config.toml
experts_per_token = 8
groups_per_token = 3
norm_place = "pre"
positions = "rope"
beta1 = 0.95
decay_fraction = 0.918
train_tokens = 287200000
dataset = "wikipedia_en"
Below are experts of layer 3 (counted from 0) of a mixture-of-experts language model. Rows are named router (the router's row for the expert) and show model dimensions 0-191. Each number is 128 + 32 x the weight over its row's rms, rounded and kept within 0 to 255.
After each expert's rows: a language model's description of what the expert responds to. This comes from a sample of Wikipedia text that the model never trained on.

# expert 48
router [137 210 143 159  81 110  57 139 105 149 116 152  94 116 180 127 116 108 152 128 165  99  76 130 161 123 162 129 130 172  87  78 145 111 142 145 190  91  89 152 187 113 142 120 140 144 142  96 234 106 121 226 145 145 116 138 128  88 129 123 149 107 104 133 152 135  90 105 123 113 144  84 127 106 168 169 145 149 121 120 138  83 112  80  91  81 153 131 108 116  75 128 140 148  96 105 157 155 153  65 155 183 123  77 108 106 178 105  92 200  85 143 135 147 130  82  92 145 125 125 107 100 129 166 111 136  85 105 119 143 145 114 157 110 100 147 114 207 138 148  91  89  89 178 124 103  98  99 138 135 102 105 146 181 169  97 121 160 118 122  79 157 101 129  77 142 175  90 171 180 161 179  88 106  77 160 185 129 125 142 117 121 157 113 157  93  74 113 124 120 100 113]
It responds to: Month names, York after New, and mid-word pieces like il, er, te, as in umbilical, attempts, counter.

# expert 30
router [ 92 154 144 132 116  91  75 131  77  74  75 161 145 133 161 118  62 163 139 187 159 106 106 165 125 102 135 152  84 150 126  95 108  97 117 175 125 144 151 136 176 128 197 167 157 130 109  88 101 108 135 134 165 131 148 169 118 121  92 152 100  85 114 156 161 163 135  70 161 120 162 130 108  92 154 118 145 129 160 171 116 124 104 106 107 134 187 185  73  81 100 105 171 128 123  57 134 149 131 147 145 179 138 102 148 118  97 131  82 165 150 139  91  86 154 123  79 113 105 158 132 141 103  92 152 112  97 131 134 154  37 174  61 148 128  93 176 184 112 120  95 109 107 163 110 112 111  89 133 120 155  66  95  96 108  62 211 145  74 144 110 182  98 159  87 157 137 117 114 179 128  80 138 137 109 109 164 139 151 183 169  92 140  79 122 140 102 129 126 162  99 114]
It responds to: Month names after on or in, and word-internal pieces like or, ad, ment, as in born, network, commented.

# expert 10
router [ 96 223 121  78 100 138 120 131  95 122  57 126 102 124 158 123  87 169 138 109 151 135 142 156 162  86 121 109  77 165 111 126 155  92 146 105 100 195 143 113 156  82 155 174 159 148 149 146 113 109  76 172 155 207 104 132 126 114 122  96 114 115  81 148 130 123  98 131 115 156  79 136 104 129 153 165 173 118 159 167 127 127  88 147 179 138 158  59 171 110 123  55 139 156  72 142 137 108 141 136 127  48 129  99 137 136 145 137 181 139  86 207 152 122  85 108 157 100 119 146 105  61 134 180  76 116 177  66 140 106 190 171 119 112  66  88 123  90 150 140 111 101 124 110 142 133 115 135  92  92 124 128 138 137 141 151 172 147 163  92  83  74  96  44 100 138  90 153 121 180 108 113 150 146 106 104 137 148 171 116 123 122 123 151 100 174 112 125 100 115 116  96]
It responds to: Consonant-heavy pieces in the middle of words and names, such as cli-ff, munic-ip-alities, Pla-tt, cl-as-s.

# expert 0
router [123 127 139 137 108 147 104 114 126 162  74 188 150 204 134  97 135 111 125  48 147 142 115 134 199 155 119 104 131 114 118 156 107 144  76 132 126 182 179 159  88 110 154  89 168 131 178 107 160 157 118 205 132 170 183 144 110 118 184 112 174  76  84 116 125 141 158  94 132 165 111  92 149 112 182 148 159 137 111 139 158 152 121 129 195 124 142  80 108 112  90  56 137 140 201 119 110 183 151 124 123 129 141 140 182 128 122 115 141 169  84 154  97 101 114  79 151 145 174 124  77 111  85 139  40  81 146 160 153 145 134 177 131 126 127  57  89 102  97 151 117  99 135 152 164 105 131 140 117 105 175 145 178 101 101 167 173 131 112 112  78 109 139 115 115 118 124 129 108 144 115 107 180 113 148 149 112  83 128 202 139 119 106 144 145 174 136 125  89  98 108  49]
It responds to: Common nouns and modals before a verb or preposition, such as council, school, government, can, would, to, cannot.

# expert 47
router [147 100 127 128 164 163  95 155 153 143  69 111  87 167  99 104 139 119 112  66 121 181 202  97 163  95 109 110 138 117 133  59 157 104 181 110 135 142 181 157 141 101  70 106 116 132  88 192 162  86 111 107 123 137  98  96 158 121 149 132  98 179 168 145 131 120 139 127 116 162  93 107  85 113 180  84 132 129 142 123  99 112  86  88 100  98 114 174 118 109 142  73 140 106  91 151 127 155 142  70 162 100  64 161 186 138 140 151 173 156 102  89 165  94 127  79  78 113  84 179  97 140 126 153 135 128 113 143 102 143  72 107  69 106 205 119 134 142  87  75  91 107 115  72 124 100 162 138 125 154 131 115 132 121 122 136 133 145 102  77 153 142 155 160  72 221 130 123 103 114  24 166 124 132  84 110  88 142 128 176 112 104 143 117 147 136 119 119 127 171 111 151]
It responds to: Ending pieces or whole common verbs after a short stem, such as y-ell-ed, g-et, ca-p-acity, set, cover, made.

# expert 24
router [165 114  92 120 107 186  95 158 139 139 125  91 105  94  93 130 124 107 131 144 131 105 118 115 137 144 101 130 116 217 139 124 120 172 185 206 119 119 110 167 137 134 175 108 137 135 128 123 198 124 134 161 165 176 141  76 129  84 153 107 122 102 111 171 138 159 119 172 106 139 154 117 116  98 162 126 180 143  72 134 176  90  86  74 112 130 170 163  98  92 108 127 168 109 137 137  93 162 154 131 139 146 135 130 174 125 185 115  88  99 103 139 116  90 118  57 127 147 133 145 107 107 157 139 128  78  85 132 126 133 148 140  92 127 112  99 125 162  89 153  90 134 132 198 123 172 150  58 154 169 142  87  97 116 181 113  92 144  86 147 155 153 125 143  67 185 204 172  92 110 148 122  94  93 128 208 129 113 150 137 103  25  67 132 179 129 143 136 179 145 169 152]
It responds to: Word pieces right after prefixes like re-, con-, co-, as in record, recognition, consisted, contract, consecutive.

# expert 6
router [149 168 145 135  72 129 108 165  98 115  94 172  91 137 103 116 139 178 135 120 220 104 144 116  79 121 125 162  56 141  88  46 143 152 144 132 120 112  96 160 178 131 133 134 133 163 133 110 113 148  78 134 144 146 133 202 105 144  88 117  93  80  73  78 138 159 130 123  94 129  91 109  81 106 164 122 154 161 165 125 127  96 117 109  93 145 130 112  81  76 106 108 161 148 110  51 190 137 141 114 101 158 143  79 111  98 175  95 133 138 113 139 118 145 114 120 107 131 112 109 102 161 100 156 106 117 114 133 116 140  97 119 142  85 154 102 145 174  61 111  68 185 114 125 159 102  60 133  64 110 105  51  67 173 126 100 165 164 145 145  98 148 160 151 117 125  98  73  70 147 114 125 111 133 124 121 168 147 119 141 207 158  78 107 112 137 136  87  90  82 172 150]
It responds to: Capital-letter word-initial pieces starting names and titles after a bracket, dash or bar, plus month names, such as C, P, Qu, Ky.

# expert 34
router [131 109  87 142 160 105  84 131  53 132  64 128 146 136 118 135 155  85 118  87 144 112 180 171 161 122  83 138  90 150 120  94 125 182  90 160 133 117 136 146 174 164 107 139 183 155  69 160 167  95 103 133 160 158 141 117 129 138 171 138 107 102  90 151  95 121  71 121 156  74 168  86 144 112 136 116 154 144 165 117 125 145 135 102 118 111 115 102 104  90 112 141 166 115 106 118 102 150 131 157  92  62 135 108 158 148 143 135 154 127 120 200 121  93 117 111  79 112 114 168  59  77  89 184 128 134 116 137  95  93 192  84 135  84 131  93  89 119 189 135  61 139 110 124 131 126 157 147 112 115 139  78 168 147 109 129  80 129 118 176 106 100  53 107 134 139  79 165 166 195 104 120 127 186  48 139 119 172 132 113 108 134 144 133 183 223 113 109 126 145 174  86]
It responds to: Word-initial stems after the, was or a that take a following ending, such as found, remain-ed, lead-ing, represent-ed, play.

# expert 37
router [162 108 157  85 130 126  64 150 149 143 102 163 136 172  93 118 100 170 105 131 140 133 146  93 143 128 177 132  79 169 101 109 166 132 125 104 155 138  78 161 158  77 181 114 145 156  78 163 121  88  94 157  77 127  81  75 112 138  87  92 181 198 103 105  79 140  93 134 181 164  97  86  75 128 131  76 159 172 151 151 129 212 126 115  92  95 157 171  69 138 103 113 143 176 124 140 116 164 192 163 143  99 169  79 106 156 114  83 111 127 126  74 142 124 156 135 135 107 170  99 105 118  72 160  85 157 131 137 120 171 108 123 124  93 131 115  90 111 137 134 124 150 145 155 119 153 144 156  84 131 116  81 156 136 133  74 164 138 115  93 106 144  70  64 130  73 105 131  75 138 155 131 153 152 138 170 130 121 118 163  89  61  72 117 140 120 151 153  61 172 165 121]
It responds to: Early pieces of personal, company and place names, such as Nelson, Olga, Quezon, Humphreys, Iron Dome, Martin, Jack.

# expert 45
router [155  99 173 110 166  91  73 151  66 140  53 214 111  62  68 139 130  78  97  53 171 114 100 162 129 107  93  88 133 107  88 113 170 137  71 146 124 148 114 167 130 129 190 167 165  96 146 141 190 118 119 114 187 126 132 144 113 133 107 123 134 137  89  68 135 118 122  50 145 108 120  88 136 115 184  63 156 153 102 122 135 140 154  90 120 140 144 156 120 107  76 153 147 185  89 142 156 170 151 149 124 162  91  89 130 134 145 122 157 104 150 138 123 154 146 127 118 128 132 154 113 113  70 202 107 138  71 136  95 143 146 195 123 118 175  89 132  67 106 145 110 111 105  94 141 109 143 121  82 165 130 115 190 182 113 108 141 166 134 113 131 145  84  94  99 109 117  98  74 167 113 112 122  86 135 106 109 156 114 130 174 137  76 148 167 154 130 113 111 164 136  76]
It responds to: Years in dates and headings, and capitalized nation, organization or credit words like China, United, University, Best, Music.

# expert 3
router [165 147 175 142 105  93 120 112 124 139  64 127 122 103  66 106 141  72 126  99 150 141 131  70 142 133 160 122 145 138 168 148 126  94 132 130 176 146  94  91 117 137 118  93 191 160 117 174 202 136  93 150 164 188 136 119  87  80 117  25 137 119  69 130 130 151 103 160  49 133 149 131 168 101 158  97 134 149 157 137 179  96 127 147 110 131 136 163  58  94 119  87 117 162 111 119 134 183 162 165  91 100  87 127 184 189 173 105  62 135 102 170  76 100 129  94  86 149 105 144  77 162 146 197 130 129 165 128 152  92 119 141 101 124 141 139 129 132 105 118  88 161 118  53 112 104 184 161 110 152 112  83 128 134  80 138 121 164 105 121 127 135 124 128 146 137 174 134 164 166 149 138 156 131 112 138 112 173 115 172 145 102 113 166 138 199  70  93 138 154 104 105]
It responds to: Compass words in place names and phrases (South, north, west, East), plus "of" after "one of" and "und" in Found/Founding headings.

# expert 29
router [131 143  95 145 145 144 133 187 120  77 102 107 157 152 167 107 101  96 160 113 190 101 126 176 162  94 138  67 145 153 124 148 155 121 147 128  98 118 124 124 124  91 112 155 148 146 158 114 169  88  67 112  99 117 136 167  96 120 108 125 121 128 141 160  97 106 172 155 103 176 123  65 138 126 190 149 155 165 158 135 140 168 115 148  79 137 177 126  88  61  71  69 128 107 148 115 147 183 147 129 118  59 103 178 154  77 116  88 151 125  90 166 130 104  89  73 153 103 182 156 104  80  70 141  83 130 105 101 105 123 108 140  84 107  63 100 199 112 102 110 100 140 109 152 111 152 141 103  94 133 114  86 165 104  87 100 109 135 114 160 121 126 175  67 143 116 155 139  81 103 150 147 137 108  86 176  88 125  66 123 134  83 101 142 195  97 121 167 112 151 201  67]
It responds to: Standalone space tokens between words, in multilingual titles, species names, prose and empty table cells.

# expert 17
router [134 126 106 130 107 132  72 209  76  67  97 133 118 164 117  71  76 181 130 101 128 118 121  96 157  95 139 117 120 151 133 155  82 159 197 129 170 163 160 197 104  99 156 124 135 112  97 123 124 110 149 123 118 121 103  74 133  95 102  96 127 161 112 110 105 106  91 120 127 131 103  75 108 120 110 183 194 155 164 153 130 195 128 134 151 139 110 152  95 105 124  40 127 117  83 149 142 192 177 129 109 107  90 154 106 122 117  97 113 160 103  73 160 118  87 119 112 145 144 209 121  67  69 111 104  70 130 125 159 118 119 152 134 139 148  93 129  93 146 178  87  84  99 155 139 141  94 111 170 127 148 122 182 159 118  98 110 154 117  89 137 152 162  96  61 156 111 125  40 109 122  85 141  48 149 125 143 102 128 134 160  94 118 106 177 152 151 103  92 170 108 142]
It responds to: Commas, and, or, ampersands, semicolons and closing brackets that join list items, clauses or number groups in running text and tables.

# expert 20
router [136 101 112 180 159 146 164 169 104  92  86 137  75 140 168  75 117 115  82  69 159  84  93 139 183 104 111  74 106 136 134 138 126  98 217 134 104 110 126 120 142  80 125 162 152 130 143 108 152 114 116 117 111 116 128 156  52  82 110 104 126 115 132 148 125 126 107 172 100 192 119 108  81  97 156 127 147 138  78 167 140 118 114 111  85 115 125 130 103 115  83  65 159  55 155 135 207 139 148 171 165 120 100 149 104  94 110 109 138 103  71 197 129 161  96 103 115 114 135 142 112 119  92 134  76 135 146  86 103 119 144  94 108 128 136  85 148 116  91 119  93 161 143 125 162 128  54  36  74 104 149 114 139 162 138 133 125 154 110 147 119 127 179  75 132 154 109  87  68 180 119 112 152 129 115  97 107 185 134 166 155  70  96 142 148 163 103 157  88 131 179  73]
It responds to: Bare space tokens between words or in table cells, and the piece "ip" inside elliptic and elliptical.

# expert 54
router [ 82 136 100 152 114 132 110 122 138 100 110 116 143 139 133  27 124 134 140  87 154  71 111 142 169  95 130  58 101 164 117 139 167  89 184 122 145 122 201 124 105 119  60 160 176 126 126 121 156 109 127  96 146 130 149 118  45  88 122 129 116 106 129 159 149  87 143 135 144 149 115  81 176  45 158 207 136 150 150 153 165 138 114 119  78 137 115  90  85 114  70 100 152  62 152 122 171  81 162 129 110 139  58  78 119  92 119 120 140  97  95 150 161 126 112  43 163  82 143 116 116 115  99 124  92 143 143 144 136  78 135 110 100 132  90  85 163  96  65 114 125 181 146 127  98 111 111  49  54 143 132 100 154 187 167 144 124 163 101 155 131 125 130 131 149 145 103 187  94 150 145 120 142 113 158 157 141 132 115 166 116 120 127 114 168 132 156 153  86 135 166 125]
It responds to: Standalone space tokens in tables, list lines and text breaks, often after a bar, comma or line break.

# expert 32
router [139 163 171 128 143 107  66 205 158 160  84 146  96 146 116 176 135 116  77 160 130 122 128 116 179 148 124  40 150 156 189 114 132 143 128 107 114 147 142 132 130 149 134 113 180 126  94 177 190 117  83  86 151 110 139 133 123 196  88 136 107 128  82  99 152  63 131  80 149 118  72 142 115 171 144 154 125 125 133 143 169 127 152 120  99 122  91 108 155  52  79 140 158 167 138 157 148 130 155  63 120 164 105 178 151 117 155 141 129 158 136 115 167 112  93  67 114 137 120 126 109 193  82 133 122 126 151  98 134 181  95 142 111 123 117  82 139 200 147 122 132 117  89  58  75 166  91 174  90 143  72  98 155 149 104 116 110 198 201 105  79 167  75 121  86 132 185 127 110 169 122 111 137 111  91 122  99 145 161 151 142 112 134 142 143 124 155 125  98  96 146 155]
It responds to: Single digits and number chunks in tables, scores and statistics, plus suffix-like middles of words such as age, ctor, field.

# expert 9
router [184 110 148 167 117 121 118 144 136 142  84 141 126 106 143 125 177 141  79 131 180 124 111 159  84 109 141 168 122 143  62 128 182 199 162 164 159 129  71 177 163 136 107 102 148 138 107 162 137 121  80 119 164 146 134  96 154 119  55 112 148  81 139  93 128 130 138 120  42 140 107  82 120  88 218 113 147 137 135 154 159 186 113 105  65 113 149 115  91 102  98 135 141 123 170 113 153 144  84  82 130 160 103 142 118 138 167 105 160 155  99 166 120  84 149  94  96 124 145 120 128  51 110 153 123 165 117 173 139 103  73 190 107 100 133 146 112 158 100 133 134 208 104 133 144 157  79  83  95 149 106 125 125 132 149 149 105 177  93 115 144 126 175 177 115 132 117 120  91 137  86 138 138 151  85 115 152 150 124 122 127 130  54 111 172  79 149 109 150 131 240 102]
It responds to: Single capital-letter tokens inside acronyms and codes (ICT, IDPs, US, TAN) or starting names after quotes, parentheses, dashes.

# expert 43
router [119 138 163 144 135 159 154 126 130 156 124 148 109 121 135 132 118 126  94 163 192  98 148 134 108 119 151 111 142 103  86 142 162 176 133 117  96 146  98 163  85 159 172 108  72 156 152 145 127 113 102 132 128 137 113 130 110 103  71 166 125 128 143 154 104  66 120  88 105 126 105  81 146 122 165 133 113 121  92 160 119 143 122 120  87 131 119 135 118  77 108  99 182 193 170 156 190 130 117 125 156 120   0 193 181 148 116  75 163 130  96 121 166 137 115 119 135 152 175 146  88 142 116 166 111 184 118 144 144  65 142 146 110 153 110  95 137 142 112 117 151 133 102 122 121 161 114  68  41 134  64 106 131 161 166 120  75 148 186 139  85 154 136 131 105 137 102 141  77 144  61 151 119 138  80  88 105 190  80 126 161 117  63 128 165  74 191 181  97 150 106 152]
It responds to: Digits and blank cells in tables, scores, vote counts and math subscripts, such as 0–3, 1,612, f_2, V8.

# expert 5
router [164 130  82 106  77 149  70 124 131 131  91 150  99 139 120 221 108 137 102 170 136 126 160 111 176 112 163 127 116 174  62 105 201 107 123 137 134 166  90 206 123 159 122 133 157 200  79 135 122 103 132 128  87 103 184 102 135 189 125  93  94 149 111 117 139 134 163 146  91 107 126 119 170 156 125 144 121 150 123 153 134 112 100  98 103 111 129 144 111 122 115  40 136 163  88 132 105 190 138 105  72  58 113 151 147 120  81  94 133 152 116  87 165 118  71 105 148 174  78  85  36 120  79 153 120 104  49 155 167 145 105 173 125 116 163  88 157 178 152  90 114 152 153 135  99 149 100 105 145 129 170 130 176 111  91 144 103 132 172 101 103 139 170 135 102 152 143 116 132 124 142 116  93 150 149  99 163 165 171 161 121 114 135 177 154 149 122 108 144 171 180 117]
It responds to: Prepositions and clause-linking words after a verb or noun, such as in, as, with, by, when, until, during.

# expert 63
router [146 124  97 113 123 179 129  58  83 119 132 157 121  95 106 107  98 142 130 100 148 110 210 144 109 114 181 140  51 136 143 116  62 179 115 113 128 134 143 127  79 124  80 158 116 155 109 123 113  63 143 108  70 157 110 144 140 158 128 168 114 118  91 137 143 130 132 155  89 114 109 113  91 132 146  58 179  93 187 178 104 188 139 131 115 119 129 115 115  74 121 106 123  88 139  85 127 163 133  95 134  72 120 150 118 156 153 109 119 117  68 179 159 115 111  81  81 166 171 186 108  99  94 204  71 132 145 142  82 154 169 142 128 140 126 129 152 103 152 150 108 169  90 106 124 169 191 144 126 169 106 124 141  86  94 138 166 150 138 156 114  67 148  96  98 110 136 135  79 107 142 161  92  51  88 180  81 129 144 128 177 117 174 188 114 115 142 101 183 119 155 153]
It responds to: Early pieces of words, often p/m/c sounds, such as imp, pro, Pa, main, map, apo-log, un-its.

# expert 36
router [144 134  88 103  81 141 135 176 116 106  66 136 141 173  93 116 110 141 136 145 159 136 154  64 166 107  82  78 113 116  77 122  86 130 120 109 163 155 150 197  75  71 107 100 120 114 117  93 123 116 107 134 109 110 114 134 149 103 134 176 177 140 146  85 124 120 111 134 137  92 101  99  93 165  99 199 171 147 133 136 107 165 110 101 154 165 110 170  86 117 134  63 126 152  82 141 163 215 165  95 119 128 119 174 146 124 106  50 100 144 113  94 122  88 115 159 181 147 161 162 131  72 130 122 120  95 146 112 133 106  82 178 144 124 158  81 114  93 107 162 125 155  63 124 128 173 152 149 117 116 116  86 158 121  58 140 174 158 176  89 182 115 117 125  79 162 155  98  42 185 116  98 157  78 136 143  91  96 131 112 169  88 132  95 177 141 115 114 171 152 137 151]
It responds to: Connectives joining list items or clauses, mostly and, commas, of, or, &, slash, but, than.

# expert 52
router [ 93 141  95 149 104 103 144 128 148 141  77 129 131 148  64 108 106 127 120 149 160  90 146 164 125 131 110 155  82 143  95 127 115 166 131  88 113 156 128 166 138 129 176 166 155  86 145 100 146 113 127 168 144 166  95 206 104 116 170 109 123 121 128 138  68 129  90 102 100 127 102 122 106 138 156 138 149 153 121 152 128 141 154 133  96 161 135 131 136  98 111 113 188  85 161  88 138 203 139 125 136 149 136 184 169 113 131  85 136 124 112 191 103 114 156  32 164 116 150  48  98 136  70 157  82 146 104 107 172 116 142 115 155 120 193  93 156 114  96  62 107 179 180 143 119 181 144 100  65 147  56  45 138  42  71 123 115 180 125 167 163 101 148  96 125 151 112  84 106 185 105 109 142 119 128 133 168 156 154 150 169 141 122 139 160 174 172 118 135 120 150 125]
It responds to: Two-letter capitalized opening syllables of names and places, often in tables or lists, such as Li, Ho, Ju-lius, He-reford.

# expert 50
router [101 135  93 106 106 103  98 118 105  99 121 141 136 156 169 118  95 163 121 138 117 165 132  95 123 139 150 149 129 126 104  65 130 126 201 135 123 123 135 151 176 155 105  89 123 147  91  74 139 124 147 168 159 108 134 117 137 112 105  89 116 105 132 110  66 143 118  45 146 128 122 108  48 118 172 109 146 118 153 101  83 153 147 156 109 122 108 101  23  72 121  78 130  56 115 135 159 142 154 111 141 118 173 102 110  92 131  48 169 139  81 151 131 133 114 115 124  97 133 140  91 104 111 166 107 124 135 166  89 169 110 143 166 107 107  78 123 157  90 169  75 148 154 144 178 142  81  82  73  86 127 128 128 140  91  92 100 158  80 198  41 100 161  93 163  89 119  82  63 149  80 159 106  86 133 104 164 156 125 106 108  76  84 124 161 165 172 125 138 120 102 109]
It responds to: Opening letters or short pieces of words after a space, such as F, C, st, sp, Comp, member, often capitalized names.

# expert 44
router [128 122 113 140 170 124   7 116 132 142 122 182  86  66 158 154 122 137  95  93 174  90 170 155 166 106 121  78 110 149  99 128 156 116 111 157 110  92 133 152  97 130 183 142 118 139 129 118 161 119 134 162 126 177  91 138 141 109 161 151 147 149 129 113 158 127 162  64 135 106 113  54 158 123 174 110 149 137 119 118 118 155 137 128 126 156  50 151  97  69 100 126 148 179 149 127 195 147 147 106  93 140 109  98 179 159 161  92  88 136 143 114 172 119 103 115 106 168 145 144  69 151  93 170 154 124  69  73  73 115 174 112 103 142 127  91 133  98  96 149 143 132 120 104 110  90 120  88  62 149 135 104 176 143 137  90 123 158 106 133 151 125 165  95 125 125 121 147  71 122  75 110  79  22 132  92 136 145  95 146 128 152  62 164 125 143 156 112 112 160  83  62]
It responds to: Head nouns like film, album, season, game, station and four-digit years such as 2015, typically in sports and entertainment text.

# expert 59
router [161 143 129 120 139 168 136 124 110  97 127 190  58 166 121  77 111 148 137 108 138 123 128 167 157 119  99 130 132 107 133 106  90 120 150 106 166 107 162 174  99  83 106  90 147 140  98  78  75  91 117 149  90 139 116 158  91  81 114 128 109 142 159 174 105  65 125 104 123 203 169 116 110 153 145 136 152 115 152 147  98 129 163  91 159 104 143 144  85  58 114 130 165 116 129 147 158 115 169 213  98 200  81 140 148 106 115  94 110 187 133 160 146  55 109 137  91 138  73  86 116  93 125 144 107 118 140 129 105 141 108 170 123 152 120  94 170 167 126 119 108 163 137 134 157 136 154  89  72 172 165 104 133 204 158 147  94 140 116 113 130 156 212  81 102 147 124  53  83 198 113 176 116  81 127 168  56 160  80 165 135 103 134 156 159 134 120 107 101 133 108 116]
It responds to: Line breaks after table rows, headings and sentences, table separator rows, final periods, and the vel piece in De-vel-oper.

# expert 15
router [ 88 144  69 133 153 182 104  86 176 110  83 177 106 125 133 142 113  74  91 108 146 120 157 117 152 121 136  86  77 123 170 110 118 157 138 110 158 105 148 121 140 130 100 142 158 102 142 166 133  94  92 147 127 150 172 104 133 135  90 143 106 146  82 111 184  85 198 175 146 147 159  94 149 201 190 154 146 119 110 110 158 145 165 135 114 141 175 138 160 111 116 104 141 117 195 113 146 212 179 129 154 137  65 124 110 109  93 145 129 135 119 188 150 111 177 132 117 162 122  39  90 127  84 131 110 128  79 107 151 140 120 160 100 113 171 110 145 184 176 140  84 142 181 163 113 124 120 103 132 108 135  80 137 135 128 142 159 178 124 122 120 140 144 114 127 185 164  94 136 131 101 124 103 122 140 107  97  80 174  77 114  74  53 146 209 100 111  77 170 163 162  70]
It responds to: Articles and counting words before a noun phrase, such as a, the, an, two, three, single, both, several.

# expert 42
router [117 133 107  97  81  60 133 127 100 120  64 121 147 121  96 122 157  85 137 131 171 133 116 121 112  88 167 171  22 102  67 116 127 181  95 125 117 136 163 103 104  84 124 165 142 125 170 134 186  91 111 173  81 148 105 166 141 113 108 207 110 115 127 156 130 134 145 138  51 157 104  85 114 136 181 134 141 167 127 124 112 162 133 140 115 165 144 126  73  88 125 129 161  99  76 105 162 177 140 105 146 115 165 121 169 150 153 128 150 131 137 166 130 146  84  90 138 197 113 162  86 104  79 154  84 120  90 154  56 156 110 138 157 103 116 129 186  85  99 150  96 152 171 126 131 211 133 116 138 145  39 162 161 114  78  64 169 183 121 130 132 117 159 138 105 115 113  74 117 164 119 110 127 134  86 152  88 132 137  89 148 138 100 120 166 113 140 112 120 158 171 141]
It responds to: Word-initial capital letters beginning proper names after the, of or in, such as O in CEO, Ko in Korea, Ho in Hours.

# expert 46
router [115 156  95 155  80 117 153 154  35 119  88 127 106 138 160 136 120 119 105 137 170 123 111 140 109 144 110 165  39  81  90  92 142 111 195 140 130 146 137 162 154 126  85 108 133 110 151 138 125 110 123 143 172 142 138 180 110  94 134 174  60  86 124 142  72 136 114 146 104 187 145  42  89 129 179  97 132 126 144 143 116 168 113 158 129 126 110 133  69  90 100  85 154 118  87  77 157 151 131 104 153 177 146 149 147 142 163 115 151  99  88 194 137 134 102 119 103 139  94 148 125 129  81 139 117  83 161 132 114 112  60 122 103 128 138  98 172 149  98 129  63 194 132 156 184 166 118 102  94 112  53 120 113  88 103 160 113 149 117 157 101  98 162 111 113  96 110  81  85 135 109 148 111 168  70 117  83 140 141 115 145 124  32 128 147  99 152  61 152 158 163 147]
It responds to: Single capital letters starting a name or word split into pieces, such as T-our, G-onzales, U-yghurs, K-ármán.

# expert 49
router [114 138 143 124  85 189 124 127  74  99  87 164  76  92 146 141  99 188 144 105 149 137 110 111 143  48 174 143  83 153  68 114 137 171 159  87 145 112 111 147 170 103 108 195 137 165  92 147  79  54 131  81 124 118  70 109 143 161  92 116 143 152 117 179 147 123 150 133 169 117  94 127 130 113 188 136 156 105 185 164 138 170 110 125 106 134 155  99 101  95 142 126 159 117 113  71 138 121 169 109 121 122 155  86 111 169 166 131  88 124 125 158 114  94 102  73 162 135 116 118 105 132 142 148 172 146  89 112 107 138  64 183  88  48 140 145 185 107 141  60  61 111  83  91  82 131 121 144  89 151  85  87 121 120 131  83 117 121 169  94 109  86 155  64  83 126 104 132 112 121  59 166 151 134 135 124  93 123 192 130 136 135 112 134 171 133 161 119 115 160 164 115]
It responds to: Letters and short pieces right after a name's opening capital, mostly in foreign names, such as Vladimir, MacDonald, Cornelson, Khaldun.

# expert 53
router [142 130 163  74 161 153  95 201 111 123  76 139 133 117  81 138 130 150  72  87 112 207 190 149 176 128  48 123 112 142 183  97 129 136 145 122 101 158 128 148 149 137  67  97 123 117 147 130 203 121 127 115 132 126 132  53  87 118 162 123 134 157 113 130  99 102 156 100 120 170 178 101  49 165 138  88 177 127  88 124 134 118  92  84 123  66 135 187 155 107 141 111 155  84 126 116 122 168 153 115 119 153 155 184 163 125 111 112 145  88 112 138 113  49 119 113 126  90 103 121  97 172 125 128 155  99 140  73 150 179 108 132  50 156 149 121  96 193  92 156  85 107 158  61 143 126 122 132 166 127  96 111 159 138 183 147  89 170 159 106 197 163 139 117 110 177 100 143 130 115 119 120 118 113 111 132 136 170 105 158  96  94 114 155 157 136 114 103 184 155 115 111]
It responds to: Word endings and verbs after auxiliaries or stems, such as though-t, do-es, term-s, turn-ed, plus help, allow, more.

# expert 33
router [123 114 160 122 172 114  81 156 158 148  85 176 140  85  91 147 119 110  68 136 166  72 112 177 189 163 138 108 123 149 138 111 175 123  62 122  67 175 126 157 100 122 123 145 143 121 162 169 136 123 163 125 161 180 102 126  92 137  86 123 178 139 108 132 143  66 141  74 137 119 104 138 178 144 168 114 119 104 114 118 169 127 141 120 133 115 137 130 156 101 106 150 158 180  83 176 180 143 139 102 181 130  37  89 136 138 145  73 127  83 161 112 129 142 113  82 120 190 120 146 103 192  87 212 145 142 118 127 113 140 168  78 104 136 173 110 141 134 151 156 123 111  86  94 118 107 168  98 100 172 126 162 211 181 135  77 125 172 112  89  92 138 144 136 140 141 143 165  59 175 123 134 115 109 131 128 117 121 130 170 134 153  44 114 134 126 155 126  94 130 111  56]
It responds to: Digit tokens in years, scores, counts and table figures, such as 2017, the 000 of 1,000, and 27–20.

# expert 56
router [174 110 163 173 126 108  76 193 169 176  81 141  81 205 122 170 194 119  91 139 126 114 119 108 140 108  88  59  92 134 173 114 126 115 117 133 121  97 166 128 160 133 126  98 209 126 124 173 192  97 120 143 109 156 179 105 112 144 136 109 122 139 119  84 107 108 153 101 119 174  74 153 112 147 143 124 117 168 151 137 133  91 136  86 155 171  97 113 146 102  86 117 174  96 134  99 147 200 127 103  99 150 101 167 176 108 186  89 175 140 118 120 118 123  78 130 142 147 128 122 104 162 121 146 139 128 114 127 116 138 109 123  49 125 155 148 103  98 118  81 111  81  63  58  85 111  78 152 121 178 139 131 169 106  89 155 144 181 135 122 179 172 116 132  99 153 201  99 148 119  99 127 146 145  99 153 130  88  99 191 153  76 131 204 145 109 160 147 152 142 129 103]
It responds to: Ending pieces completing a word, such as y, ine, land, house, lin in sidelined, ock in hockey, ity in sensitivity.

# expert 27
router [111 188 111 116 119 164 138 147 109 117 120 158 169 144 168 120  92 145 127 142 201  87  98 153 178 146 148 129 163 134 124  84 154  66 131 105 110 127 166 131  84  93 136 153 164 182 162 112 131 110  93 129 131 162 145 145  78 120 169 107 172 144  72  99 127  98  68  94 158 105 156  92 151 116 157 128 170 111 146 113 132 112  97 148 173  78 151 155 121 124  81  50 172  97  47  91 125 140 199 112 130  90  89 116 103 102 130 139 156 117  84 166 178  73 151 133 121 108 103 140 118  98  50 121 135  35 154 120 139 142 106 138 149 117 123 119 133 128  99 122 101 165 209 115 110 201  88 139 104 115 144 143 157 167 160 177 117 162 123 111  69  89 112 107  69 123  86 101  84 162 115 113 121  70 146  96 153 144 157 139 157 110 139 115 111 198 168 114  94 101 104 146]
It responds to: Pieces inside proper names and words, such as Penns-y-lvania, Cincin-na-ti, South-er-n, plus heading markers, dashes and colons in infoboxes.